From a checkpoint of a small mixture-of-experts model trained on Wikipedia.
Size: 9 layers, vocabulary 16384.
Training: 392M tokens, 5983 steps.
Below are experts of layer 6 (counted from 0) of a mixture-of-experts language model. Rows are named down (a neuron's output weights, with its number) and show model dimensions 0-127. Each number is 50 + 12 x the weight over its row's rms, rounded and kept within 0 to 99.
Before each expert's rows: a language model's description of what the expert responds to. This comes from a sample of Wikipedia text that the model never trained on.

# expert 3
What it handles: Mid-word name fragments. Middle or final pieces inside foreign or uncommon proper names and words, such as Shab-est-ar, Ar-und-el, Amn-est-y, Diom-and-é.
down0:37 43 36 33 49 41 54 47 62 42 28 39 61 31 42 73 32 30 69 44 51 35 61 36 47 66 28 40 61 41 60 70 56 58 47 68 63 80 48 39 38 47 50 48 60 54 44 59 36 56 52 59 63 47 18 30 55 41 34 45 44 48 35 50 49 54 43 62 49 36 65 51 60 59 43 39 34 43 52 35 50 61 42 60 53 57 42 40 65 44 53 43 39 65 42 29 69 55 65 45 50 60 54 38 73 61 59 51 31 44 53 46 54 71 73 66 67 61 41 57 65 37 57 46 41 61 34 48
down1:73 51 30 53 45 53 64 59 58 65 46 61 67 38 45 49 60 52 64 61 30 45 53 48 33 65 74 54 42 74 51 53 48 55 40 52 53 48 44 68 55 52 50 45 72 40 64 53 39 42 49 42 40 47 63 38 48 68 32 59 65 50 30 79 56 56 41 64 74 51 57 54 43 41 64 65 48 78 39 52 29 27 34 40 39 36 42 55 50 53 55 42 44 39 51 65 33 42 66 70 56 39 40 43 38 65 53 62 42 70 59 35 32 58 62 39 24 50 36 48 51 54 43 51 45 41 64 32
down2:55 53 48 58 41 40 51 61 47 55 48 44 48 38 38 40 50 30 64 55 46 45 61 49 60 39 64 37 58 62 37 50 43 27 36 39 60 85 58 69 55 50 68 49 36 50 68 53 65 49 64 67 51 20 18 61 57 63 53 63 32 53 37 53 42 62 62 43 51 48 58 51 43 68 64 48 38 47 68 49 51 50 42 67 63 55 40 67 74 44 59 56 62 51 42 06 47 42 47 70 64 49 46 37 28 42 27 50 61 47 66 46 43 46 58 52 50 71 49 44 53 37 45 60 59 55 51 46
down3:45 49 44 33 34 65 49 71 51 42 30 28 54 56 44 59 61 42 47 57 55 52 54 70 73 63 46 61 42 53 58 26 67 47 42 40 26 61 33 52 58 41 49 25 66 60 43 40 39 66 66 62 49 49 73 53 54 40 65 64 64 52 20 40 34 48 53 48 38 56 54 52 65 48 60 58 57 50 42 65 51 45 64 58 25 71 45 54 55 46 35 61 68 35 55 39 42 70 84 54 55 44 53 43 46 53 53 72 38 51 56 72 40 34 64 57 50 45 45 51 53 66 46 65 35 54 50 56
down4:44 50 45 43 41 53 27 55 36 56 39 50 47 64 47 54 38 63 34 57 61 48 42 68 39 60 56 37 77 43 29 61 57 46 53 54 37 48 54 57 67 69 34 49 36 36 39 51 55 62 56 53 37 54 65 40 31 54 58 55 38 48 62 37 27 47 59 49 40 28 34 42 46 32 55 54 53 52 26 46 77 30 41 43 21 53 57 44 49 57 57 54 54 36 62 66 41 53 53 71 52 60 36 79 61 38 59 67 58 65 28 29 38 38 50 60 52 45 61 51 55 51 66 69 26 40 53 50
down5:62 63 42 61 37 41 52 55 64 48 72 73 65 45 52 85 60 48 46 38 46 39 43 56 44 53 60 57 61 42 50 46 50 57 56 47 49 32 58 57 60 43 58 55 37 59 69 44 64 47 56 56 40 54 46 15 59 43 54 35 52 49 31 48 54 31 68 60 34 51 66 62 50 43 23 79 39 52 52 61 49 52 55 36 36 76 51 37 48 52 50 57 71 66 49 83 37 40 36 36 54 54 40 38 50 61 61 40 57 32 72 43 38 50 54 40 53 36 60 39 58 47 63 29 61 47 62 54
down6:76 34 48 65 59 55 42 35 39 56 60 66 57 31 83 38 37 55 29 56 48 55 49 42 56 34 42 53 43 44 47 47 29 54 60 47 61 37 58 35 55 42 42 70 56 61 44 54 43 48 51 49 51 34 51 48 35 56 40 52 43 58 34 23 47 40 31 34 45 39 65 41 35 71 44 69 39 38 46 17 40 57 60 55 44 47 46 30 25 42 63 69 66 41 38 48 56 52 72 59 49 51 50 53 50 46 34 34 42 45 44 58 44 40 36 51 52 65 36 29 63 62 69 60 64 39 54 58
down7:34 57 50 51 49 61 31 49 46 51 33 57 33 15 45 45 55 46 51 57 52 66 41 55 43 56 51 38 37 39 68 58 45 62 42 50 58 68 55 29 82 75 52 73 69 50 24 25 54 57 55 46 32 42 43 65 75 47 68 53 51 62 52 60 40 54 46 43 48 43 41 64 47 35 57 59 60 47 45 41 46 51 53 32 36 49 40 46 49 62 56 81 50 75 72 41 40 38 48 55 44 51 69 45 80 33 48 59 52 45 57 54 57 47 46 46 47 40 43 36 45 52 36 65 56 63 60 43

# expert 9
What it handles: Verb endings, predicates. Verbs and the word-final pieces completing them in running prose, such as expl-ain, dep-ends, announced, stated, decided, often before to, by or that.
down1:42 35 59 58 52 43 47 44 54 62 55 70 49 49 56 40 64 48 66 60 48 57 67 41 84 45 42 56 55 38 65 59 55 43 40 51 45 74 52 51 70 67 41 34 57 59 46 43 28 49 41 53 60 57 48 60 64 63 31 55 66 48 61 42 45 43 54 28 47 51 73 67 59 54 56 53 33 56 32 45 59 73 36 58 42 50 33 60 52 64 33 58 70 47 46 81 59 69 51 43 71 45 62 54 47 64 38 58 34 51 41 65 56 53 48 22 57 67 52 62 59 50 69 71 44 25 42 48
down2:79 42 57 60 46 61 47 34 62 47 47 53 25 43 78 55 44 45 31 44 47 26 41 61 41 57 70 44 50 73 31 43 54 30 41 34 62 48 27 34 50 54 42 57 50 52 83 51 35 48 44 37 48 56 50 62 43 48 78 55 41 56 47 35 50 72 36 43 36 51 47 61 45 38 49 53 45 40 66 58 51 64 59 85 58 68 51 51 42 44 41 58 38 52 58 43 64 35 40 45 63 54 47 23 54 52 32 57 62 47 62 45 62 37 41 68 48 41 51 45 62 37 37 46 45 60 39 58
down3:61 41 46 69 45 47 55 71 58 40 55 55 64 48 37 57 41 34 57 45 43 41 45 42 97 26 56 48 56 56 52 52 50 36 65 57 51 84 52 48 43 68 51 59 26 70 42 41 17 55 59 35 47 49 34 47 36 49 44 72 50 37 48 37 29 49 45 52 58 43 38 49 67 55 39 48 42 49 31 27 38 48 53 59 59 46 56 43 56 46 36 47 68 33 43 60 71 43 67 59 50 44 41 60 50 61 45 47 53 47 58 57 61 56 44 69 56 46 36 40 45 56 54 81 49 38 64 55
down4:71 62 72 59 30 42 26 52 44 64 59 56 60 41 50 52 47 39 54 58 46 53 69 42 37 61 39 47 50 37 35 31 24 38 49 34 34 44 54 55 48 44 45 39 67 52 82 56 24 47 51 46 47 36 52 56 47 49 67 54 77 69 68 48 51 56 46 60 42 41 61 58 34 51 68 72 64 37 49 37 56 57 66 66 39 53 69 45 32 45 35 49 44 57 48 33 53 65 64 43 30 40 42 65 38 56 45 53 34 48 59 26 58 39 59 44 43 51 47 30 47 42 51 46 40 63 67 64
down5:69 70 63 42 51 45 37 57 64 48 27 46 65 50 54 39 60 50 57 59 34 46 56 66 30 44 44 29 54 58 54 30 29 42 63 26 43 10 57 58 68 38 60 52 54 30 42 44 70 53 44 43 28 63 43 53 45 58 41 56 37 55 50 43 37 59 47 39 51 60 41 53 58 44 54 57 64 34 56 49 32 54 73 64 52 51 50 37 55 50 54 44 39 51 34 35 53 55 59 75 28 59 56 38 66 46 48 76 35 62 45 42 59 44 57 19 54 64 49 63 51 50 39 46 55 58 37 66
down6:23 54 57 79 74 66 65 35 54 70 37 37 32 63 51 24 51 61 52 48 60 43 33 59 60 53 62 65 54 41 74 53 67 54 45 69 62 82 62 63 40 64 55 48 59 52 38 51 53 45 48 67 68 49 42 53 57 50 31 58 73 53 50 42 44 42 57 48 57 54 53 48 56 56 56 43 47 75 51 50 44 35 44 39 69 48 50 58 48 51 42 57 42 50 51 69 41 51 34 53 49 42 40 30 58 40 51 48 52 59 42 65 57 49 52 59 52 49 58 75 38 53 38 41 28 44 11 37
down7:64 73 45 50 65 75 36 74 62 58 51 50 66 44 58 42 62 46 22 59 45 43 67 39 69 26 61 60 42 61 59 41 50 43 44 60 70 31 73 55 63 56 45 47 57 30 45 41 52 65 37 60 21 53 28 55 54 47 35 58 43 45 58 66 39 63 25 39 58 72 52 45 63 52 26 69 58 44 48 47 46 48 46 65 47 65 43 53 53 53 56 47 74 43 53 36 50 46 55 65 50 52 72 41 62 49 36 48 44 48 63 48 33 63 61 46 55 53 74 50 54 57 36 60 61 51 59 40
down8:60 06 60 46 57 41 34 49 44 70 53 38 38 64 34 54 48 52 40 64 55 46 62 53 45 35 52 63 54 43 61 53 43 48 46 43 44 57 55 66 48 54 38 59 71 48 54 45 22 66 54 48 70 64 47 41 43 55 44 76 60 53 50 34 34 35 38 38 38 57 64 74 40 51 66 68 22 36 32 54 57 64 52 26 39 46 74 38 51 56 57 65 33 57 37 53 46 75 62 53 66 38 42 49 52 69 54 59 46 56 49 46 58 64 56 55 64 58 50 57 56 55 56 66 52 60 37 36

# expert 38
What it handles: Countries and nationalities. Country names and nationality adjectives, often in sports tables and career lists, such as States, Chinese, Lithuania, Sweden, Party.
down0:41 41 37 74 51 44 44 40 44 39 69 42 49 25 52 45 51 42 43 52 45 48 65 50 51 60 63 42 48 56 66 49 51 50 47 47 50 55 19 59 63 63 58 39 37 51 48 53 52 67 57 56 68 38 45 54 32 52 63 60 48 33 54 56 40 42 43 70 69 33 41 68 43 36 22 61 46 48 74 64 47 52 45 41 47 49 40 40 39 39 57 63 55 66 51 20 38 58 59 58 37 56 70 21 49 61 53 80 69 69 27 39 59 44 71 52 54 63 52 53 58 36 51 42 36 64 59 47
down1:52 52 56 46 21 60 62 47 57 40 61 51 67 52 59 56 48 31 62 47 53 49 49 31 42 43 65 29 24 56 44 26 33 66 43 44 35 46 41 50 38 63 67 72 60 38 62 55 70 53 60 68 52 57 65 58 51 58 58 52 58 68 56 43 55 56 61 49 52 37 59 55 68 33 36 64 68 60 43 51 43 45 44 74 31 56 52 58 62 65 36 34 23 41 45 46 64 53 61 21 60 54 53 68 66 59 41 56 41 68 39 34 54 54 54 50 29 55 46 43 61 59 68 50 42 33 44 59
down2:33 48 47 53 77 50 34 54 49 57 57 51 48 60 65 51 69 72 64 38 52 61 56 52 66 60 28 51 41 69 44 55 59 64 56 27 52 51 58 64 42 46 36 68 44 44 72 49 61 37 51 73 29 49 57 46 40 43 49 44 55 74 73 57 44 54 80 38 59 59 26 68 63 39 71 50 39 58 59 60 54 62 48 59 53 46 48 36 64 29 50 42 54 32 67 42 51 45 42 35 52 46 67 42 58 46 43 41 78 52 64 55 41 41 71 65 28 49 40 44 57 42 54 41 46 53 34 42
down3:42 34 58 64 39 61 72 65 48 42 55 55 65 52 37 32 49 46 49 61 68 44 57 61 45 33 46 60 43 53 44 24 39 54 26 53 48 50 49 69 51 39 57 37 38 55 36 57 66 58 60 58 60 56 68 59 35 66 61 49 42 61 47 67 43 39 67 61 33 55 62 53 57 40 66 43 53 51 59 51 36 42 81 69 56 51 47 53 41 41 35 49 78 44 51 58 63 62 49 48 31 36 33 40 38 37 56 41 53 67 80 66 57 38 40 46 75 51 53 74 50 39 36 60 44 52 65 71
down4:48 60 55 62 74 55 60 60 50 56 40 36 43 46 45 36 49 72 44 65 45 38 55 43 63 43 29 54 43 42 31 52 44 40 56 42 44 41 49 49 42 45 44 41 56 48 45 61 64 40 65 54 53 57 38 80 59 58 41 61 39 43 52 56 50 50 59 39 65 55 47 66 62 61 45 51 71 37 54 66 54 67 51 38 62 22 43 46 61 15 50 46 72 58 56 37 53 47 67 41 47 48 68 72 55 62 33 42 54 53 32 41 27 73 49 71 55 48 64 40 58 44 23 59 40 58 78 66
down5:34 52 47 70 54 46 42 67 51 55 56 40 46 70 63 47 66 45 54 66 53 41 54 57 79 64 42 49 62 41 39 69 45 62 59 70 34 77 65 53 65 50 63 37 43 63 56 49 67 51 51 43 21 44 49 51 47 51 58 48 58 61 41 77 63 49 56 44 30 47 75 41 73 47 54 62 67 42 53 48 60 37 64 35 54 62 49 68 53 87 68 53 52 69 29 36 51 54 57 53 52 50 78 69 58 45 57 52 34 65 62 55 46 39 53 41 47 47 50 69 40 54 56 51 60 54 43 55
down6:37 73 50 63 41 45 50 45 37 58 22 56 36 47 45 60 46 69 61 55 63 51 56 53 39 61 41 47 52 29 42 35 32 35 42 43 49 54 65 53 72 46 52 66 56 51 28 24 43 57 48 59 60 50 59 51 46 62 38 50 44 53 30 56 51 65 54 61 38 62 42 46 41 72 51 47 64 49 49 43 48 57 54 61 37 56 58 65 67 39 49 31 77 58 50 78 48 35 36 57 29 59 51 46 69 25 53 31 53 53 41 57 45 37 46 26 50 51 37 62 44 17 58 31 68 53 61 44
down7:38 42 25 61 55 44 54 48 62 67 49 51 52 49 36 50 31 40 78 60 41 33 43 40 46 64 53 50 75 52 48 65 49 65 44 50 69 42 58 49 62 52 45 55 47 68 27 65 46 34 61 50 29 57 51 79 57 38 46 50 65 53 47 52 28 57 45 33 43 72 43 42 60 56 56 54 39 40 65 19 60 58 53 54 45 49 60 72 47 31 60 43 64 51 49 66 45 36 36 54 42 33 43 58 56 53 49 30 42 52 25 58 42 41 29 62 49 47 82 60 50 24 49 51 45 55 37 50